config.yaml
n_layer: 11
d_model: 320
n_experts: 16
experts_per_token: 2
d_expert: 224
d_shared_expert: 0
activation: "tanh_gelu"
moe_layers: [2, 3, 4, 5, 6, 7, 8, 9, 10]
router_score: "sigmoid"
normalize_top_k: true
routed_scale: 1.5
balance_loss: 0.0086
balance_bias: false
router_cosine_scale: 20.0
init_std_router: 0.0191
lr_router: 0.000488
vocab_size: 8192
norm: "layernorm"
norm_eps: 1e-05
tie_embeddings: false
optimizer: "muon_variant"
lr: 0.0071
beta1: 0.95
grad_clip: 1.0
batch_tokens: [16384, 32768, 65536]
seq_len: 512
train_tokens: 283500000
steps: 7900
dataset: "wikipedia_en"
Below are experts of layer 8 (counted from 0) of a mixture-of-experts language model. Rows are named router (the router's row for the expert), up (a neuron's input weights, with its number), down (a neuron's output weights, with its number) and show model dimensions 0-63. Each number is 50 + 10 x the weight over its row's rms, rounded and kept within 0 to 99.
Before each expert's rows: a language model's description of what the expert responds to; "gets" lists some tokens that make up at least twice as much of what it gets as of all text. This comes from a sample of Wikipedia text that the model never trained on. Tokens count by the router's weight.

# expert 11
What it handles: Line breaks
gets: "\n", "\n\n", "| ", "ig", "ab", "o"
router:58 62 47 55 34 37 47 38 38 67 46 39 57 48 40 52 31 32 53 49 44 43 33 63 58 68 49 54 66 55 42 53 58 62 69 54 58 37 58 41 50 60 61 53 41 43 68 73 51 51 57 58 56 66 33 42 58 58 39 49 52 57 65 60
up0:51 49 44 69 51 55 69 53 56 48 47 56 67 39 71 56 48 49 56 72 43 48 49 70 48 44 43 55 55 49 42 52 44 43 45 49 46 56 59 56 42 50 77 55 55 28 57 64 53 55 53 35 32 36 51 49 56 47 32 34 53 54 64 64
down0:62 50 48 62 67 45 65 59 67 47 40 36 39 41 57 55 45 64 46 53 58 39 35 45 44 55 62 62 65 53 55 49 54 53 49 32 64 46 70 58 39 58 51 55 50 41 48 46 30 32 46 62 73 58 47 59 46 53 38 35 48 45 38 45
up1:58 69 22 37 55 58 44 46 30 48 58 47 43 55 45 36 46 36 59 53 52 40 47 46 51 48 44 66 56 41 39 66 43 49 50 54 56 33 65 71 54 46 39 50 42 45 46 53 45 52 48 46 53 45 66 35 39 56 51 42 36 47 62 48
down1:52 64 58 57 47 62 32 35 38 54 48 44 27 53 28 50 51 48 43 59 60 68 35 61 54 30 54 45 62 49 71 38 39 57 50 61 53 59 47 26 49 55 45 30 36 44 63 37 38 35 30 52 44 33 54 72 62 42 56 44 48 40 47 51
up2:34 70 77 61 38 36 50 51 53 44 50 55 59 46 57 47 43 53 55 40 51 51 55 62 58 63 57 43 78 44 45 51 64 61 37 59 52 39 47 59 65 44 45 40 52 52 51 49 40 51 48 51 64 37 50 54 56 45 37 63 48 58 48 58
down2:60 34 57 49 55 52 42 50 43 65 50 47 52 44 41 68 60 45 63 42 54 59 49 43 59 43 63 45 59 53 46 54 48 34 58 55 53 22 45 61 45 57 34 58 60 36 60 63 57 47 43 62 43 41 43 58 31 37 48 59 38 61 50 58
up3:44 64 43 53 47 46 39 58 45 41 60 52 40 35 40 53 38 51 54 49 35 48 38 63 19 62 51 64 64 50 41 44 58 45 49 33 43 36 29 37 44 60 48 30 50 55 44 61 45 31 38 51 46 54 57 46 53 53 53 57 68 53 48 40
down3:50 43 54 56 47 59 27 46 46 69 48 46 30 63 53 37 36 43 51 56 43 73 44 35 60 57 39 25 40 71 61 66 51 65 51 62 41 46 39 51 55 28 55 37 57 37 65 44 28 50 54 48 50 52 56 57 59 25 55 58 48 56 46 50
up4:54 51 55 54 45 32 37 55 25 44 51 50 51 57 53 59 40 42 76 41 38 54 59 54 44 54 65 65 45 62 43 62 59 59 55 47 49 52 47 43 44 38 70 32 47 49 59 49 34 42 73 44 43 39 58 62 61 46 37 50 44 57 39 47
down4:62 54 52 52 36 41 50 49 41 42 58 61 48 51 64 51 42 56 60 56 54 56 36 38 37 45 33 35 42 68 44 45 39 59 49 50 52 52 51 44 59 56 41 45 53 54 55 41 60 64 56 35 53 49 52 53 68 33 60 63 46 68 61 51
up5:48 57 42 41 44 59 53 60 39 50 46 44 43 40 41 60 57 45 36 33 56 56 66 60 57 47 42 49 44 50 43 51 55 47 57 61 43 62 59 42 59 72 42 56 53 46 43 33 47 45 53 55 58 51 54 70 40 38 45 61 73 76 42 55
down5:34 58 36 47 51 54 57 47 52 44 55 57 50 38 47 53 57 43 43 60 56 41 44 53 63 41 64 47 49 38 57 53 39 37 51 35 42 55 55 61 61 65 48 44 49 37 48 45 52 51 48 43 61 50 49 57 50 58 44 33 41 41 30 44
up6:57 55 44 33 57 50 28 38 42 39 65 32 57 44 68 38 39 46 65 51 53 64 48 57 69 41 49 45 44 53 41 57 61 41 35 52 56 46 52 42 53 55 64 55 49 48 63 56 59 29 66 42 53 57 51 42 56 52 55 38 62 60 58 36
down6:73 64 37 41 59 52 58 37 38 43 40 55 48 45 40 60 65 44 40 40 49 52 68 45 43 45 56 62 36 38 57 72 53 56 42 45 51 61 60 52 56 42 66 44 31 69 59 58 43 50 40 37 54 53 63 53 59 61 49 65 43 66 39 50
up7:50 50 40 40 57 41 50 49 71 48 53 69 42 59 47 38 45 48 55 37 51 49 65 67 57 48 46 47 49 36 36 53 50 58 25 61 50 34 61 48 59 63 41 48 40 53 60 43 40 47 44 60 55 55 43 49 57 47 66 59 60 45 78 35
down7:33 59 47 39 57 53 42 60 71 50 51 46 48 36 51 46 39 41 49 49 48 46 44 49 54 64 43 34 57 29 54 63 62 51 48 60 57 59 49 47 47 57 57 59 44 43 50 41 47 46 53 40 52 55 37 57 46 47 68 36 50 55 47 39
up8:38 48 29 43 48 40 60 61 38 46 43 56 44 64 48 59 44 48 55 46 49 52 50 65 65 38 49 40 56 41 50 46 47 61 64 48 63 50 47 68 48 57 42 53 36 55 53 55 41 51 53 40 46 44 51 36 40 47 33 55 17 61 66 69
down8:56 35 71 50 68 57 71 69 46 54 60 23 51 47 34 48 46 40 66 51 47 46 44 53 51 54 39 75 46 55 46 52 49 54 49 36 64 48 33 41 52 38 36 65 40 47 44 34 49 53 52 44 51 43 60 40 46 45 59 51 62 33 56 67
up9:37 74 61 64 39 43 43 51 27 51 41 32 53 55 64 52 35 42 50 55 45 28 50 68 37 58 41 50 42 23 44 60 61 62 45 51 54 52 29 35 59 64 52 61 46 66 63 56 32 62 35 50 57 63 52 51 52 46 44 48 56 41 44 44
down9:47 25 42 38 45 38 62 57 55 38 57 53 55 47 63 44 50 63 48 48 29 55 63 58 56 62 40 45 51 54 61 33 53 49 49 29 59 50 49 52 42 52 49 44 44 58 37 34 71 60 43 71 52 50 48 45 53 59 50 43 54 38 52 65
up10:55 58 43 41 52 34 45 55 34 56 39 47 56 44 45 71 38 36 49 53 51 53 52 59 68 55 52 49 44 50 53 37 70 43 56 62 53 59 39 47 49 50 52 54 48 51 58 71 49 45 56 68 64 41 51 31 50 26 57 57 44 44 55 66
down10:61 53 53 34 55 49 55 36 38 56 36 60 45 59 40 51 51 45 47 52 53 65 45 50 41 52 47 45 45 43 59 55 46 48 47 44 38 40 44 38 39 26 63 41 58 37 62 44 45 41 46 41 56 51 43 52 66 61 51 55 66 37 52 56
up11:47 40 48 33 61 61 44 42 53 50 80 37 49 44 67 50 34 45 35 42 57 39 48 62 48 47 58 60 50 64 37 48 53 51 50 46 62 39 47 38 56 52 60 54 35 64 46 53 85 58 37 45 46 41 61 57 46 41 73 48 56 52 53 44
down11:40 53 49 72 43 67 66 61 37 40 71 59 49 57 39 55 56 51 37 36 50 57 42 63 69 64 44 61 65 30 47 40 48 61 67 48 48 53 72 50 68 49 52 52 56 43 38 60 48 56 48 55 34 48 43 56 39 55 61 33 60 46 27 46
up12:60 51 41 58 25 41 48 55 64 52 59 58 50 47 47 41 37 38 69 59 29 35 51 52 67 46 52 51 42 52 40 36 45 41 55 51 50 45 56 39 38 54 44 43 44 50 50 47 71 55 54 63 44 56 48 37 53 49 34 44 39 57 30 39
down12:50 57 52 64 57 58 61 42 39 51 44 41 61 38 53 46 48 56 53 51 37 64 43 40 44 52 60 37 63 57 44 40 52 48 38 44 48 34 51 48 41 48 46 39 42 60 44 39 38 43 51 34 61 59 50 60 57 47 52 31 45 47 62 65
up13:33 48 55 48 70 66 44 37 57 57 62 50 38 47 53 36 43 41 43 56 56 54 52 60 58 54 46 59 58 45 59 51 67 60 47 65 66 30 52 47 59 41 61 31 59 37 51 54 70 40 35 55 41 41 40 40 44 34 50 36 55 65 56 48
down13:38 42 52 44 48 58 61 42 45 57 43 64 42 56 55 55 47 32 28 47 61 28 47 50 60 46 45 54 45 48 52 44 54 65 43 31 52 53 74 50 57 69 56 50 30 46 71 50 61 41 57 71 53 38 67 62 55 39 48 51 70 71 70 60
up14:57 57 43 29 48 57 62 51 55 50 35 45 62 41 50 66 46 49 49 44 50 38 43 50 64 46 59 49 62 54 40 44 53 35 51 49 38 47 65 58 55 39 62 57 49 52 68 48 37 34 49 51 57 64 49 45 40 56 31 46 65 25 48 41
down14:53 60 51 50 61 48 43 57 53 47 48 37 48 49 71 43 55 32 65 63 55 36 65 71 59 50 56 57 31 50 49 43 65 62 56 53 70 35 69 53 44 56 62 42 59 28 51 31 44 47 56 41 53 57 44 46 46 42 59 40 53 51 53 49
up15:48 38 36 56 56 30 29 71 49 41 42 55 61 44 72 56 62 69 29 34 50 61 48 41 53 50 49 65 35 49 52 69 42 42 54 47 43 54 48 54 62 55 63 54 71 46 52 38 43 61 49 43 53 73 48 46 47 58 33 61 44 56 53 55
down15:69 40 53 53 55 57 46 65 40 61 50 51 68 55 53 41 56 57 61 53 35 35 43 38 42 59 55 47 57 38 51 57 32 36 44 52 53 41 34 58 51 61 32 65 44 41 62 46 58 46 43 58 57 64 41 55 37 61 31 37 50 58 55 49
up16:56 43 46 45 42 58 49 75 40 40 52 38 63 54 46 51 43 63 34 42 42 55 34 49 52 56 63 66 37 38 47 52 36 57 47 45 56 56 44 35 49 57 56 52 55 46 43 59 52 54 45 33 59 50 53 53 52 63 58 50 41 59 60 50
down16:45 50 48 47 41 54 59 53 38 48 41 52 49 31 45 47 49 59 77 55 59 41 41 50 30 48 52 52 71 44 59 58 56 55 57 49 53 57 59 51 63 37 48 53 52 50 52 46 56 66 52 62 46 15 63 41 59 56 54 45 59 51 35 42
up17:66 41 70 40 39 57 54 48 51 46 33 53 48 56 49 51 44 56 64 59 66 50 43 49 55 59 41 60 46 31 48 46 56 40 51 59 37 52 43 48 64 54 52 66 38 47 52 50 38 54 33 47 37 53 50 31 76 53 72 36 58 63 60 58
down17:49 61 62 61 49 65 60 54 60 52 58 56 47 64 42 50 34 56 63 42 40 52 63 53 61 44 43 54 26 35 65 60 49 55 40 48 59 41 45 37 35 79 67 46 40 45 45 51 62 67 67 49 63 49 49 64 45 49 61 42 45 55 51 49
up18:47 45 50 67 37 63 38 45 53 43 58 43 44 54 48 58 59 49 65 41 34 44 43 42 58 51 59 59 49 47 64 73 37 50 50 52 62 42 51 56 47 47 57 24 47 49 41 46 51 39 50 47 38 35 55 43 55 44 54 73 37 34 40 58
down18:41 43 42 27 53 45 46 37 46 62 37 47 29 59 53 44 43 50 56 47 45 48 51 72 41 57 52 50 51 44 55 43 51 49 45 52 34 56 42 47 57 44 49 56 53 40 46 45 61 35 59 36 62 58 63 50 45 70 53 51 68 45 46 48
up19:47 48 36 55 40 43 50 42 54 49 72 46 50 54 51 44 57 55 34 49 66 46 39 53 52 44 44 46 55 50 42 36 51 37 54 55 64 31 41 52 43 50 65 72 57 44 33 76 48 47 60 26 69 49 37 61 44 56 42 64 52 31 48 58
down19:47 46 52 39 51 49 49 72 48 41 47 34 39 43 57 57 57 62 46 48 38 57 53 40 37 53 51 65 56 49 59 36 49 53 54 55 48 38 63 58 56 64 59 37 44 59 55 40 64 48 44 49 51 47 58 58 63 52 37 52 55 46 59 40
up20:67 33 35 37 47 51 49 45 66 28 51 61 43 43 61 49 52 58 58 59 57 43 40 39 41 54 48 58 54 43 39 53 57 56 40 55 54 63 38 47 31 57 51 33 38 47 30 80 38 50 63 45 69 61 58 41 53 65 65 60 28 36 71 36
down20:54 56 44 50 57 40 47 55 56 42 57 43 60 51 38 51 43 41 44 42 38 41 59 47 58 54 41 60 66 52 46 45 41 53 61 41 67 47 35 54 46 40 30 59 52 45 46 61 45 50 33 60 59 42 61 54 50 38 54 53 57 51 48 49
up21:53 71 58 51 70 49 49 51 49 79 44 56 39 54 34 53 51 53 46 55 35 49 41 51 32 67 33 38 39 43 43 42 45 50 53 59 51 62 58 45 58 43 50 45 42 40 39 49 30 70 38 51 40 41 45 33 54 65 51 36 43 63 45 48
down21:51 31 42 59 59 51 63 35 66 34 57 47 15 42 41 52 46 59 54 45 50 54 44 51 43 44 60 67 60 47 56 47 52 61 32 56 53 42 60 45 55 54 45 54 68 47 41 60 51 43 67 55 56 58 60 34 51 35 49 62 30 74 65 43
up22:43 48 61 56 45 46 49 31 40 49 68 23 63 69 50 41 47 41 39 53 36 47 53 39 42 67 53 59 52 69 40 45 59 72 57 50 50 51 63 26 40 47 52 62 36 58 37 46 51 55 57 57 47 73 55 38 49 45 49 34 66 49 65 67
down22:49 58 57 38 68 34 43 65 44 41 43 46 28 47 32 44 68 47 48 41 45 55 66 50 64 51 16 31 47 30 61 62 25 51 50 44 61 57 34 52 36 39 56 45 46 49 49 50 51 60 57 47 51 36 48 62 42 53 52 44 44 57 53 69
up23:40 53 49 30 48 53 48 51 67 46 61 40 41 59 30 64 51 51 30 59 47 65 37 51 47 63 45 52 69 46 48 58 61 61 47 48 45 51 72 45 28 39 48 32 64 55 48 50 58 37 70 51 56 52 57 48 67 63 50 50 62 46 48 54
down23:28 58 53 43 53 65 41 49 55 49 51 42 59 59 64 55 50 65 53 44 54 52 37 39 47 61 42 43 52 59 50 48 63 56 36 42 54 49 50 58 48 55 62 54 42 68 61 36 62 36 45 62 54 34 51 50 59 50 57 64 42 46 48 51
up24:53 62 56 45 38 49 48 42 34 53 56 53 53 66 37 50 52 38 44 64 46 49 53 52 50 45 53 48 44 60 54 47 36 66 79 51 64 57 73 32 61 52 50 36 48 48 66 46 46 52 60 45 48 44 46 51 58 31 41 58 40 36 69 57
down24:59 43 59 50 68 43 53 43 40 65 41 31 62 50 48 53 86 53 70 49 57 47 50 59 37 61 59 51 40 48 40 43 38 43 57 44 50 62 48 38 58 35 54 58 47 50 45 44 47 59 46 42 48 36 50 40 77 59 49 61 56 42 69 50